From a checkpoint of a small mixture-of-experts model trained on Wikipedia.
Size: 12 layers, width 160, vocabulary 8192, 27.1M parameters.
Experts: 48 experts in each of 10 layers, 2 picks a token, a softmax router.
Below are experts of layer 3 (counted from 0) of a mixture-of-experts language model. Rows are named router (the router's row for the expert), up (a neuron's input weights, with its number) and show model dimensions 0-159. Each number is 128 + 32 x the weight over its row's rms, rounded and kept within 0 to 255.
Before each expert's rows: a language model's description of what the expert responds to. This comes from a sample of Wikipedia text that the model never trained on.

# expert 20
Description: Sentence-initial In, Con
router [119  95 119 176 204 191 152 138 157  85 142 142 103 159 120 121 130 128 122 103 136 125 126 153 135 154 126 129 107 153 136 157 139 179 108 157 181 141 100  85 150 108  92 128 186  70 124 122 151  41  70 162  84 111 137 173  95 182 159 132  93  97 114 187 142 100 180 136 171 106 133 133  98 128  70 121 101  65 144  54 136 144 159  69 130 182 119 136  92 135 170 162  96 101 138 138  45 121  99 136 161 148  73  91 200 101 152 103 130 114 113 167 160 114 151  57 111 122 123 122 180 103 152 141 149 116 103 114 156 136 109  95  96 122 150 166 135  99 153  96 114 116 120  88 135 163 151 118 118 134 174  87 104 170  74  76 127 127 146 105]
up4 [119  61 156 121 123 154 153 151  99  45 127 143 112 152  95 129 127 143 133 139 102 120 196 181  85 132 144 194 209 132  79 138 114  80 153 151 110 177 124 187 117  91 156 138 125 108 154 102 120  98 158 144 125 185 118 100 113 132 164 103 113 154  76 180 126  79  95 132 127  73 118 139 167 143 172  76 135 201 151 126 112 136 100 120 150 104 104 103 115  94 101 192 114 109 132 100  83 107  99  67 205 101 153  62 186 188 140  93 156 121 119 130 161 140 117 147 169 161 102 159 113 123 192 102 102 171 160 111 123 111 126 124 146  89 174  95 156 136 150 117 132 126 137 176 123 112 155 124 180 140 138 179  94 140 121 159  82 142 119 152]
up5 [135 177 158 155  94 152 123 117  97 178  54 138 140 137 173 162 125 113 171 151 127 138 148  57  72 120 119 170 114 164 187  98 109 160 104 107  87  88  88 147 156 132 104 101 119 169 163 112  60 189 116 118 126 111 120 119 132 127  85 167 136 129 222 116 138 129 141 133 159 106 125 110 134 125 168 150 173  81 170 172 120  91 130 154 107  56 126 132 101 114 101 114 147 139  82  93 132 128 170 109 145 105 141 170 151  87 160 123 143 120 143  66 122 206 125 100 159 157 116 134  96 133  71 112 120 140 143 110 160 180 140 160 136  81 113 112 188 108 148 103 137 180 172  92 101  96 115 213 163 122  67 159  92 141 124 131 117 157 146 182]
up6 [162  99 135 150  88  35 167 152 123 207 133  68 157 151 130 117 129 130 108 130 175 169 129  64  87 117  99 115  51 132 142  89 100 120 107 103  86 104  92 175 128 117 145  82 145 160  63  93 120 131 120  84 142 117 142 115 123  84  87 143 165 131 128 116 114  45 107 114 151  97 120 119 144 133 104  93 122 121 117 187 119 125  76 115 145  59 130  68 183 132 125 140 129 194 118  94 132 119 171 165 122 154 184 127 131 145  99 151 117 136 149 141 188 144 131 132 127 102  73 120  84 147  85  99 109 117 153  98 185 134 157 142 160 134  66 143 165 135 129 177 181 151  96  87 121 128 155 170  88 127 141 134 118  60 146 157 140 115 188 141]
up7 [181 100 192 106  51 134  99 140 135 138  65 114 172 169 100 107  69 177 181 129 102  97 187  67 106 144  89 155 120 122 165 163 107 123 154 162  61  72 124 160 134  99 113 104 104 196 146 106  57 149 125  98  81 184 104 179  87 152 126 145 152 114 184 150 136  86 119 130  63 105 100 159 111 113 140 152 114 146 170 173 152 127 142  74 128 154 144 122 117  76 144 135 188  86 150 119  99  87 139 122 124 120 142 132 178 137 148 122  81 102 112  99 112 111 174 124 112 119 116 148 136  89 106  82 171 113 172 137 150 145  95 131 156 126  37 138 125  94 147 147 123 119 129 129 181 126 106 116 142 126 153 104 118  85 140  64 105 109 145  94]
up8 [112  78 129 149  96 160  94 156 117  84 136 115 108  77 141 138  76 100 151 119 118  68 115  86 139 162 153 144 114 118 143 155  97 156 141 106 184 158 134 151 131  95  48 120 108 110  58 160  76  84 130 106  90  92 128 139  79 141 139 102  85 152 113 119 101  84 126 137  96  95 109 205 184 138 122 175 163 165  95 173 155 112 131 180 104  94 119 115  45 120 121 140 134 131 154 150 120 137 138  82 168 129 121 140 137 109  95 164  65  96 123 147 133 147  90 143 136 168 124 132 133 118 128 136  99 157 162 133 168 137 118 105 157 179 122 148 139 134 133 155 103  66 109 165  87 129 160  92 186 155  90 189  87 113 138 167 101 231 170 188]
up9 [151 133 128  93 135 108 138 140 132 113 107 136 168 114 104 129 149 126 117 124  80 156 179 141 115 115 168 143 101 142 184 106 150 129 150  88  62 146  92  49  81 180 158 107 125 130 105  81 120 149 140  85 176  87 102 161  75 125 106 146 201 159  99 122 151 175  91  97 150  78 101 153 151 126 174  99  59 201 131 213 178 157 138 105 115  30 114 100 134 159 131 122 126 139 149  76 117 130 142  99 140 133 145 143 181 100 161 202 121 133 152 169 111 146 112 165 117 101 158 127 134 113 109 107 151  89 186 175  97 112 150 185 140 137 101 114 169 129 144 121 147 168 155 146 147 169 121 159 120  98 148 142  70 120 140 117  99 108  87  66]
up10 [158  62 158 178 153 163 101 140  89  86 130 107 119 160 127  89  73 104 102 129  94 122 103  94 135 119 121 103  98 164 171  99  95 141 143  94 108 133 107 132 107 127 128 120 168 185 115 141  34 149 132 133 168 136 122 127  82 102  86  90 195 165 169 147 156 108  61  60 106  88 167  97 163 147  84 143 112 115  90 129 176 135 146 158  78 114 160 133  92 107 132 122  96 163  80 120 129 144 178  81 103 180 142 131 174 122 117 127 159  84 127 139 147 159 129 132  89  94 111  95 100 169 124  70 148  81 155 112  81 165 128 111 128  91  90  99 201 138 111 150 101  85 114 128 149 129  98 123  95  93 225 140 180 124 116 141 114  74 140 113]
up11 [131 151 135 120  92 111 128 147  33 120 127 109 166 128 150 161 127 142 137  84 124 137 139 112 133 127 191  77 120 152 228  72  97 136 131 115 130 109  86  38 172 182 108 186 145  95  82 174 130 196 141 123 131 131 163  81 141 114  77  99 162 160 173 148 121  92 173 107 148  73 114  97 199 115 115 137 146 128 109 136  91 136  69 129 155 158 135 125 149 121 110  85  83 127 131 129 137 156 124 163 105 101 114 177  76 169 163  75 160  91 147 116 157 175  80 116 152  87 115 128 158 156  84 139 154 104 144 106  93 156 156 162 141 128 178  91 154 135  95 144 116 134  49 110  88 106 168 160 103 124 138  86 133 133 132 122 173 135 122 111]
up12 [153 152 146 170 111 196 151 179  91 152 156 128 133  92  90 123 160 136 131  93  79 133 137 116 123 136  94 141 161 128 154 121 108 114 143 159 163 103 122 114 196 138  96 126 109 141  96 114 136 128 131  93 127 124  71 161   1 140 126 177  80 116  95  69 135  93 161 142 141  95 125 179 164 163 109 134 123 178 119 148 140 121 147  56 219 113 129 131 107 101 101 153  39  70 145 192 140 146 132 151 142 100 193 122 165 105 128 109 119 114  95 158 172 185 149 175 158 140 144 137 136  95 134 176 132 102 135 123 128  89 113 149 131 170 141 147 151  92  88 176  79 142  96 122 146 156 140  82  99 140 102 122  76 120 149 126  86  83 154 108]
up13 [112  87 150 115 112 122 157 167 173 137 138 128 161 146 121 125 153 142 100 103 105 122 117 138 125 125  93  77 128 156 122 124 156  81 157 170  94 148 159 146 116 136 128 121 241 150 171  48 114 128 131 134 156 132  75 140 137 128 147  71  95 105 156  97 144 115 119 100  92 123 161  83 102 123  46 131 106 144  91 161 116 183 106  87  61 169 107 129  88  79 150 141 141  78 145 127 130 122 159 141 140 156  93 151 104 141  71 121 112 111  68 150  87  75 149 105 112  50 121 126 113 104 174 147 159  86 114 180 151 107 106 118 125 104 102 112 130 138 117 137 101 191 100 129 141 120 106  54 157  35 166 109 174 104 132 109  54 101  96 129]
up14 [152 172 119 209 145 104 118 122 112 145 139 107 147 113  90  79 157  84 137 145 176 121 114  74 160 158  64 118  83 153 114  95 149 112 126 105 165 130 142  95 131 134 142 142 161 105  65 143 100 119 176 142 124  79 137 154 122 113 105 132 172 168 123 162 147 148  71 161 119 104 193 165 152 118 126 144  95 120 126 106 121 129 163 107 143 100 159 160  95 104 186 124 156 108 129 129 131 107 121 154 117 134 152  52 152 123 164 147 150  89 129 161  69 204 142 155 111  96  92 129  89 198 126 100 251  42 122 124 110 156  98 107 170 154 106 146 140 131 110 122 114 114 112 128 151 151  82 113 107  58 135 108 183 158  98 141 141 164 188 105]
up15 [143 118 117 103 129 107 145  56 118 129 102 143  93 119  81 136 135 168 141 164 120 128 107 140 117 148 134 154 111 111 173 125 103  98 145 149 119 158 113 160  77 184 141 101 121 149 114 107 122 137 164 119  96  98 181 110 129 114 116  49 129 130 200 156 134 145 119  71 133  92 115 126 139 154 105 141  84 139 116 106 146 128 151  90 127  84 199  92 141 139 158  83 139 116  89 136  89 122 189 184 114 132 114 175 131 104 106 159 152  67 110 156  96 123 149 165 112 140  74 118 137 183  98  61  92 100 120 113  93 174  70 195 110 184 112  70 163 131  96 128 211 111 182 176  88 116 101  92 165  73 171  98 168 133 171  70  92 144 142 148]
up16 [123   2  75 136 124 193 118 144 125 104 152  87 103  63 136 165 126 210 111 154 161  92 112 126 119 168 134 136  84 182 133 109  99  97  96  96 109 157  85  64  92 109  84 112 105 134  85 159 145  85 161 143 118  78 160 165 131  90  87 125 112 173 101 150 174  93 139 107 159 120  91 182 131 105 152 152  84 164 126  52 155 111 185 116 149 143  68 104 105 135 151 183 106 112 137 111 120 202 110 153 160 121 150 118 130 111 151 149 124 124  92 119 124 137 129 137 165 145 165 171 144 147 149 103 194  45 165 137 131 101 148 140 113 136 182 161 155 150 103 140 128 145 102 134 106 141 139 169 149 130 180 141 105 152 149 119 141 127 133 125]
up17 [159 170 136 197 118 147  79 202 104 132 142 139 131 123  41  84 164 186 109  82 138 147 115 150 128 161 136  99 113 155 104 134 139 142 111 153 181 189 143 173 128 124 128  88 137 172 113  72 113 149 142 147 161 110 123  92 165 154 195 119 120 140 120 131 123  93  96  87 172 165 178 185 144 139 119  98  94 120 128  65 114 121 120 103 158 142 120 126  80 108 143 134 111 126 129 142  63 115 113 124  84 127 105 139 138 133 229  70 100 117  99 198 116 105 132 146 195 130 130 170 140 104 129 138 153  91  91 152 164 109 106 113 183  94 124 105 114 176 144 154 156  97 112 185  90 179 122  64  93  86 156 133 132 153 124 108  90 180 118 139]
up18 [ 89 165 142  99 138  39  93 126 110 116 163 125 146  89 140 148 141 123 111 169 119 122 142  98 102 107 169 132  68  81  87 114  88 128 102 123 126 102 180 179 149  88  82 108 120 115 109 109 152 120 115 119 102  99  85 186 161 164 169 144 136 137 143 142  56 144 116 115 162 112 150 108 146 144 138 122 111 149 136 181  81  90 172 135  98 118 208 125 110 141  96  68  77  78 135 170 116 188 111  57  99  57 120 150 143 162 163 138 118 108 150 149 118  96 111 143 175 122  75  87  76 129 132 140 198 166 141 143 142 125  75 139 173 211  86  89  87 136 105 123 153 135 169 172 127 154 137 119 143  83 173 121  79 148 104 115 147 125 128 136]
up19 [136  73 177  83 140 105  77  82 126 124 132  68 135 108 124 118  70 156 122  88 103 175 134 131 120 111 188 166 164 137 112 131 152 164 132 112 136 145 177 119 137 162 170 109 123 195 172 193 102 127 139  71 138  83 131 119 122  84 165  38  94 112 141 173 133  38 141 149  93 116 131 162 105 119 178 168 118 116 101 103 149 145 124 106 137 150 158 109  90 111 159 220 103 189  86 176 142 122 157 128 114 103 137 171 133 108  96 239 150 158  94 204 113 159 114 118 133 124 119 116 130 148 160  79 166 123 153 187 120 116 154 147 105 127 132 166 148 175 109 113 106 120 146 133 122 160 113  83 148 126 137 129 130 140 158 117 162 135 117 136]
up20 [135 143 136  97 106 146  82 132 121 121 115 131 174  26  88 216 161 142 125 129 134 100  98 165  86 143 173 178 116  68 115 152  76 140 109 201 138 137 124 113 146 146  97 122 126 138 158 169 185 102 155 129 134 113 140 100 141 150 126  93 136 157 164 136 139 140  86 162  42 158 136 159 142 147 108 150 150 143 110  86 126  88 165 139 105 198 167 113 146 101 135 132 152 107 179 101 137 132 121  92 114 117  91 110 197 186 141 141 121 110 142 144  83  93 123 107 168 115 132 100 153  98 158  99 123 157 151 132 109 115  69 149 184 121 159 154  34 153 135 113  93  32 102 179 134 149 171 109 133  96 155 139 104 132 106  78  99 118 143 153]
up21 [146 202 118 131 116 156 158 127 140 149 125 153 166 129 118 106 197 142 115 133 132 129 182 144 141  89 104 132 157  60 159  89 139 121 205 161  73  88 150 129 136 117 148 184 110 141 174  88 150 170 166 122 178 118  96 114 120  99 122 129 153  95  67 126 109 118 156  60 145 106 107 133 172 192 125 143 144  89 174 148 101  79 106 103 163  84 121 132 181 124 103 145 135 114 114  87 160  93 158 115 109  70 109  93 122 146 137  33 183 142 133 121  98 157 129 170 129 189  82 127 105 145 133 133 157  17 114  96 114 138 117 125 157 113 151 123 104 179 154 131 161 161 149 155 156 117  90  81 115 125  97 141 103 111 180 105 149 109 101  81]
up22 [161 143 127 169 128  95 175 170 150 130 164 163 138 119  69 179 222 175 162 105 118  99 102 131  89 151 119 144 147 175 121  97  97 124 105 163 151  51 126 131 130 130 101 136  90 156 153 184 124  90 140 106 111 113 128  78  55 136 157 152 124 115 140 118 135  50 136 196 150 122 155 178 115 192  83 109  69 105  72 101 130  99  96  96 163 111  92  88 141 142  87 155 141  72 126 122 116 132 127 193  79 106 110 121 145 119 133 102  68 116 173 144 164 127 135 120 115 192 144  99 129 118 158 101  93 127 103 166 123 120  77  92 170 155 128 160 113 128 101 182 159 126 124 159 123 113 114 100 127  71 102  91 168  94 154  89 146 175 165 115]
up23 [187 211 140 138  79  86 138 122  98 111 159 141 145 141  79 137  99 177 130 161 133 114 109 140 170 132  99 136  90 105 151 139 111 129 113 128 105 102 137 146 146 131 122  99 118 157 140 145 135 143 153 101  73 174 122 106 107 134 139 119 143 129 128 123 131 119  96 103 110 147  72 127 122 113 114 117 100 135 109 125 150 134 104 121 158 160 143 104 176 123 185 136 121 126 212 219  89 163 157 169  84 134 156 116 105 117 106 199 148 123 162 124 115 102 145 127 102 200 106 220 124 105  45 132 109  88 117 103 102 138  91 103 173 129  89 146 138 131 161 179 134 102  79 150 174 118 116  96 151 126 145  91 100  63 178  44 154 154 217  75]